python train.py --head_dim=64 --attn_scale=0.125 --warmup_steps=200 --dataset="wikipedia_en"
Below are experts of layer 4 (counted from 0) of a mixture-of-experts language model. Rows are named router (the router's row for the expert), gate (a neuron's input weights, with its number), up (a neuron's input weights, with its number) and show model dimensions 0-255. Each number is 200 + 30 x the weight over its row's rms, rounded and kept within 0 to 999.
Before each expert's rows: a language model's description of what the expert responds to. This comes from a sample of Wikipedia text that the model never trained on.

# expert 3
It responds to: Plural s, capital S
router,196,245,189,178,232,195,185,260,211,238,235,173,181,244,222,206,210,131,140,177,217,210,188,157,170,158,211,209,188,186,185,196,211,140,170,197,165,202,220,169,196,171,197,249,198,190,209,215,208,171,223,180,161,199,129,222,199,239,189,218,208,211,205,216,208,190,244,186,206,247,147,169,175,197,226,155,166,234,246,210,189,225,187,175,193,210,148,171,232,191,207,237,239,239,175,160,214,194,164,190,225,224,226,158,162,217,208,144,195,132,156,178,271,203,252,205,248,239,177,144,183,230,200,225,213,217,183,231,174,126,176,183,170,187,215,244,133,256,198,237,235,226,197,218,193,211,212,196,214,218,192,232,186,266,225,192,205,182,227,185,218,138,222,215,266,186,236,149,221,193,277,257,206,220,154,226,213,173,218,225,216,161,226,219,154,185,141,195,217,169,177,249,250,204,207,237,239,204,220,201,162,222,202,197,199,163,156,227,237,201,168,220,225,174,203,207,156,205,200,170,182,221,203,258,151,188,147,193,189,220,195,242,166,196,201,229,221,173,188,202,196,223,178,183,174,168,209,177,185,209,204,246,176,200,153,180
gate2,232,180,158,146,214,189,193,204,209,203,160,163,173,232,217,249,172,207,183,193,166,155,200,181,194,199,136,129,173,226,203,217,216,226,184,236,207,216,188,146,218,208,193,231,151,218,191,168,174,175,142,157,183,161,168,230,224,201,220,186,218,204,194,196,247,183,257,224,191,190,196,231,182,163,222,242,245,180,185,205,151,175,150,170,251,230,163,215,221,253,249,190,223,196,176,188,194,105,231,210,206,191,194,168,164,178,144,204,258,206,155,269,192,231,218,241,239,242,176,196,265,245,210,161,229,205,183,143,193,222,184,206,185,194,231,167,164,171,246,191,173,207,209,195,209,135,172,227,184,221,172,196,219,196,177,206,202,210,142,233,185,212,201,213,180,197,257,189,166,164,194,185,194,180,194,210,224,202,241,213,197,205,215,231,255,221,172,175,165,217,216,204,244,137,175,188,150,189,208,235,168,184,246,221,176,170,173,233,206,195,185,215,192,207,224,210,211,208,229,142,139,171,202,226,107,213,204,214,186,189,192,170,200,143,243,220,169,245,192,173,220,225,209,157,236,216,180,240,189,198,175,172,207,183,257,174
up2,239,182,177,169,188,202,210,240,183,186,117,218,154,245,219,187,223,195,242,194,216,195,117,259,248,178,172,125,191,203,236,199,198,172,201,214,169,228,184,173,236,169,224,180,131,230,202,182,212,181,207,164,214,209,124,214,231,196,222,182,229,135,175,190,215,246,274,214,185,208,170,222,206,215,231,212,206,183,177,187,175,174,154,179,240,186,172,193,201,208,234,184,197,268,191,212,156,111,257,186,215,172,233,200,198,181,138,221,216,228,198,228,166,228,211,238,183,232,155,188,214,168,162,184,243,242,166,198,197,199,215,237,235,187,212,149,128,197,155,233,204,211,187,236,231,210,161,211,202,239,188,239,195,155,234,237,207,204,172,242,217,215,244,223,210,200,216,193,191,158,204,179,202,193,194,164,197,248,255,255,173,189,175,232,180,190,202,165,177,213,203,190,230,146,221,207,179,216,195,178,218,235,152,200,202,188,211,181,195,180,190,241,221,171,183,205,211,191,233,232,101,194,214,189,159,203,219,215,215,210,210,209,166,187,231,203,211,217,170,160,225,218,237,179,224,260,204,197,151,185,180,151,155,220,231,196

# expert 4
It responds to: In and word pieces
router,224,249,218,187,205,169,144,167,183,189,213,178,214,183,218,189,178,189,202,173,220,204,183,186,214,166,195,216,109,173,168,214,224,164,203,209,163,181,167,214,246,195,248,233,189,199,197,212,190,180,165,196,206,216,179,218,181,193,233,160,194,222,199,231,254,246,275,206,230,215,179,203,164,187,118,176,143,205,237,196,210,135,181,156,253,207,177,163,216,222,123,141,180,222,164,222,190,215,204,228,152,220,175,174,151,155,164,148,182,190,193,154,223,225,258,177,213,222,244,184,164,251,240,212,222,177,204,194,173,175,134,206,259,242,222,147,186,233,234,167,191,215,183,149,199,235,227,205,237,181,210,197,276,232,188,186,238,195,169,229,225,184,206,229,178,206,243,195,199,153,192,199,208,205,217,169,233,227,161,263,213,188,168,209,216,174,176,213,193,178,148,207,194,187,190,229,202,190,198,237,243,258,179,220,165,180,230,161,218,161,244,203,225,157,212,175,121,188,209,219,211,146,233,209,176,184,189,210,220,212,190,220,190,229,228,168,220,187,154,176,170,251,172,228,167,178,184,152,190,173,175,213,200,207,195,201
gate2,197,138,174,177,226,208,190,212,172,205,158,187,175,223,177,236,164,242,225,196,189,156,197,234,219,213,189,214,191,189,182,188,182,197,215,242,187,174,187,209,213,197,215,166,158,156,202,185,219,143,193,188,158,234,203,190,224,192,204,223,223,215,210,187,209,195,178,211,221,120,182,197,244,186,163,176,158,215,175,190,165,230,199,151,200,253,206,178,173,177,195,254,175,137,156,203,194,188,204,190,226,178,281,213,186,162,161,160,201,262,192,212,219,196,215,189,235,206,214,190,207,239,209,247,257,184,213,196,166,180,168,177,160,206,155,212,213,167,203,233,227,203,140,232,240,181,185,202,180,175,204,261,167,237,163,225,268,185,203,210,133,216,176,172,188,126,243,178,183,217,190,189,240,215,161,186,174,185,212,223,216,163,215,168,154,167,172,234,243,183,231,271,169,217,233,214,131,215,180,182,259,245,140,182,182,173,193,198,207,276,183,203,133,209,229,195,160,178,189,167,139,186,222,148,223,187,193,227,203,245,194,207,225,218,260,178,229,206,196,177,205,194,155,266,219,209,188,197,210,147,171,164,229,223,215,201
up2,198,186,188,231,156,218,212,179,222,198,228,194,199,193,181,152,208,187,182,203,172,192,146,180,191,243,168,224,195,215,188,238,235,209,195,206,228,179,213,196,181,253,231,229,236,239,278,206,195,234,188,232,203,181,178,220,246,189,185,194,195,197,183,179,233,142,205,163,158,202,208,201,161,184,268,223,221,201,228,207,188,125,199,179,225,162,191,182,166,201,192,216,251,232,227,168,213,150,230,307,150,250,190,237,212,202,224,233,190,171,207,172,165,168,173,184,160,168,188,184,264,231,213,203,193,179,236,198,188,189,186,219,236,170,191,183,188,203,206,180,145,182,185,173,207,207,212,200,235,276,195,210,180,214,213,148,214,221,239,164,226,233,198,203,238,223,197,234,179,197,283,156,221,273,235,166,174,191,240,201,219,194,192,208,206,199,233,229,203,207,194,208,216,164,210,198,217,186,210,151,212,226,229,241,254,198,205,263,125,208,249,184,255,204,177,164,224,222,184,292,218,168,181,172,129,206,190,217,209,186,200,222,218,131,174,195,205,192,173,245,230,178,205,209,233,261,238,239,225,171,184,161,200,220,173,214

# expert 14
It responds to: Verb endings and stems
router,145,239,168,209,238,185,190,226,169,231,173,151,213,228,210,178,233,185,153,213,248,268,187,233,195,175,224,200,221,216,196,184,211,231,165,178,243,215,184,229,177,216,266,225,167,229,237,235,237,219,191,192,215,189,150,211,235,152,214,167,218,202,246,181,261,205,242,220,200,240,180,244,235,208,163,200,193,172,203,213,145,219,206,193,218,219,213,177,218,218,185,215,236,209,154,175,196,244,185,168,179,237,180,228,197,184,254,168,251,188,169,196,195,181,191,244,177,246,101,168,166,199,177,247,198,236,225,154,221,183,182,183,228,191,186,169,229,205,186,183,231,273,247,225,186,168,258,190,200,162,173,217,215,175,132,201,266,215,229,209,233,232,153,207,213,177,221,233,191,169,208,207,168,222,142,208,183,214,228,226,234,224,179,169,232,177,198,186,216,183,166,178,185,160,220,210,166,150,217,189,219,241,185,178,180,202,164,257,187,253,236,196,195,232,198,218,247,217,213,145,225,186,243,183,242,198,227,181,180,210,198,242,225,180,196,192,257,207,220,226,174,219,220,236,164,125,166,160,190,203,234,205,211,206,263,174
gate1,248,212,180,205,163,224,239,200,182,182,236,171,167,191,216,170,226,206,199,169,216,178,210,206,220,241,136,158,212,188,128,203,214,221,151,185,233,246,211,167,270,196,204,220,193,249,159,207,168,156,109,205,196,144,200,191,160,214,252,197,241,175,192,183,213,226,277,221,143,188,214,216,204,158,218,248,212,146,178,192,196,220,188,198,240,224,202,164,209,220,187,135,184,203,200,249,230,209,217,200,199,197,241,202,184,170,214,206,171,216,185,274,172,153,212,214,165,218,162,178,204,142,196,207,225,239,182,220,245,212,216,237,258,172,253,194,185,182,225,224,254,153,220,177,172,173,222,152,154,187,210,200,163,212,138,190,178,154,215,169,186,212,235,183,116,238,159,185,198,195,174,161,240,206,238,202,195,186,134,179,208,184,240,175,230,224,213,211,224,195,185,174,155,222,187,211,212,180,213,204,243,178,202,185,182,222,242,215,182,177,180,230,252,228,259,235,178,205,208,216,172,171,198,213,189,166,189,135,177,131,189,194,181,215,201,205,225,173,230,227,247,194,198,197,198,202,217,193,232,180,174,223,171,256,225,193
up1,191,179,209,166,242,254,167,226,211,192,210,236,198,236,229,244,154,183,151,166,201,208,232,193,206,173,246,194,233,177,208,182,209,181,181,180,183,181,202,250,225,191,127,167,219,143,164,227,239,188,203,251,210,228,205,186,216,214,188,207,188,200,216,166,215,213,227,202,174,208,195,232,206,243,245,164,190,168,177,220,252,217,193,177,212,179,175,159,189,193,185,203,235,136,172,190,208,243,218,218,184,244,214,236,199,196,198,249,207,184,184,169,229,181,192,218,182,216,134,176,165,274,246,148,179,204,217,200,194,226,214,205,225,224,227,220,196,250,206,201,252,176,211,179,214,193,203,198,242,236,161,205,234,213,213,207,109,153,168,197,195,214,170,252,236,200,233,193,180,196,255,251,197,198,222,228,212,197,192,277,146,141,221,196,244,131,235,215,206,233,266,224,235,246,186,195,171,200,225,248,213,270,222,193,232,230,177,232,224,189,180,191,242,262,166,164,227,174,179,190,190,105,194,191,192,157,219,213,215,220,157,219,170,180,187,219,218,191,185,189,134,224,190,161,218,202,216,184,228,172,249,155,184,181,204,194

# expert 10
It responds to: Inner word pieces
router,208,211,227,202,195,144,199,205,253,230,216,209,183,151,224,208,205,195,222,173,222,241,199,181,226,193,211,187,164,136,205,205,206,199,203,191,175,228,196,205,245,205,154,162,218,255,172,179,207,203,189,172,196,127,202,167,200,197,208,261,233,193,216,228,167,249,200,188,218,197,180,184,194,153,250,171,197,252,186,164,226,188,229,191,250,193,200,213,207,199,214,191,199,197,159,249,273,272,148,185,212,175,161,164,162,182,192,183,193,217,248,216,224,186,200,228,202,203,234,182,183,222,275,266,224,198,210,168,234,172,159,192,195,213,205,167,118,216,171,222,199,212,255,168,191,165,237,215,201,211,201,175,202,226,208,253,205,180,224,179,126,231,187,174,259,232,240,175,182,197,189,177,232,245,245,213,191,239,234,124,205,220,159,156,203,167,206,190,202,211,201,208,142,233,186,219,200,234,218,179,216,227,161,229,187,223,218,219,229,162,243,218,176,171,227,166,121,157,178,191,228,188,246,203,214,176,192,225,261,219,210,215,180,173,226,151,245,202,194,183,213,169,228,255,197,203,220,229,165,171,167,197,159,185,215,283
gate1,152,242,229,182,212,223,247,211,210,162,181,216,231,217,222,189,194,163,209,201,146,270,172,270,198,210,148,194,191,169,182,257,220,199,196,241,200,200,226,300,187,179,226,213,219,230,137,190,214,265,220,143,225,242,202,188,192,186,232,228,237,171,239,159,176,180,203,147,212,176,242,195,167,219,221,171,174,224,223,225,196,171,243,226,236,196,191,211,175,201,180,166,208,223,162,249,231,183,204,213,199,199,186,165,187,186,234,209,190,203,164,245,204,172,194,204,199,171,170,197,157,213,196,235,198,195,160,158,189,200,176,199,208,162,206,187,203,176,230,216,217,215,268,162,251,215,254,192,195,217,206,200,194,151,170,178,218,191,257,168,224,196,177,173,242,171,152,182,220,166,215,201,181,225,201,214,227,214,191,220,188,193,212,230,233,190,183,257,197,237,179,244,188,264,184,235,245,138,202,173,201,251,183,250,172,181,200,170,191,272,243,227,163,186,208,179,175,171,185,235,237,186,203,240,223,169,202,183,207,230,223,233,182,225,170,187,248,146,216,207,196,164,232,298,178,247,198,260,184,230,209,204,256,194,186,231
up1,153,207,240,174,197,183,253,168,229,182,187,241,261,173,185,185,153,204,192,186,179,234,160,234,227,190,165,183,217,172,165,222,192,178,197,184,182,208,213,268,206,165,199,158,211,253,171,180,185,199,229,180,214,217,207,176,189,132,194,208,216,153,244,155,196,179,194,137,187,111,204,194,202,247,213,194,211,200,188,244,176,202,237,212,151,216,180,233,203,179,200,124,221,250,209,225,203,194,146,236,172,184,199,225,180,245,231,207,209,197,171,183,243,190,188,243,239,187,216,188,173,246,219,236,144,232,146,177,174,227,183,247,200,196,208,198,212,197,186,224,212,174,272,163,237,181,250,138,213,156,164,236,205,165,185,239,251,238,236,163,156,167,179,202,177,215,191,176,248,201,199,212,194,240,170,212,208,205,164,227,171,179,206,195,208,183,202,254,188,194,177,192,192,210,186,216,217,190,208,175,212,240,195,212,172,165,192,206,206,167,192,269,173,178,223,166,188,204,213,199,210,219,201,232,263,223,224,233,215,202,207,179,187,232,153,171,240,222,193,278,206,165,204,283,153,193,189,304,209,201,220,232,174,228,200,211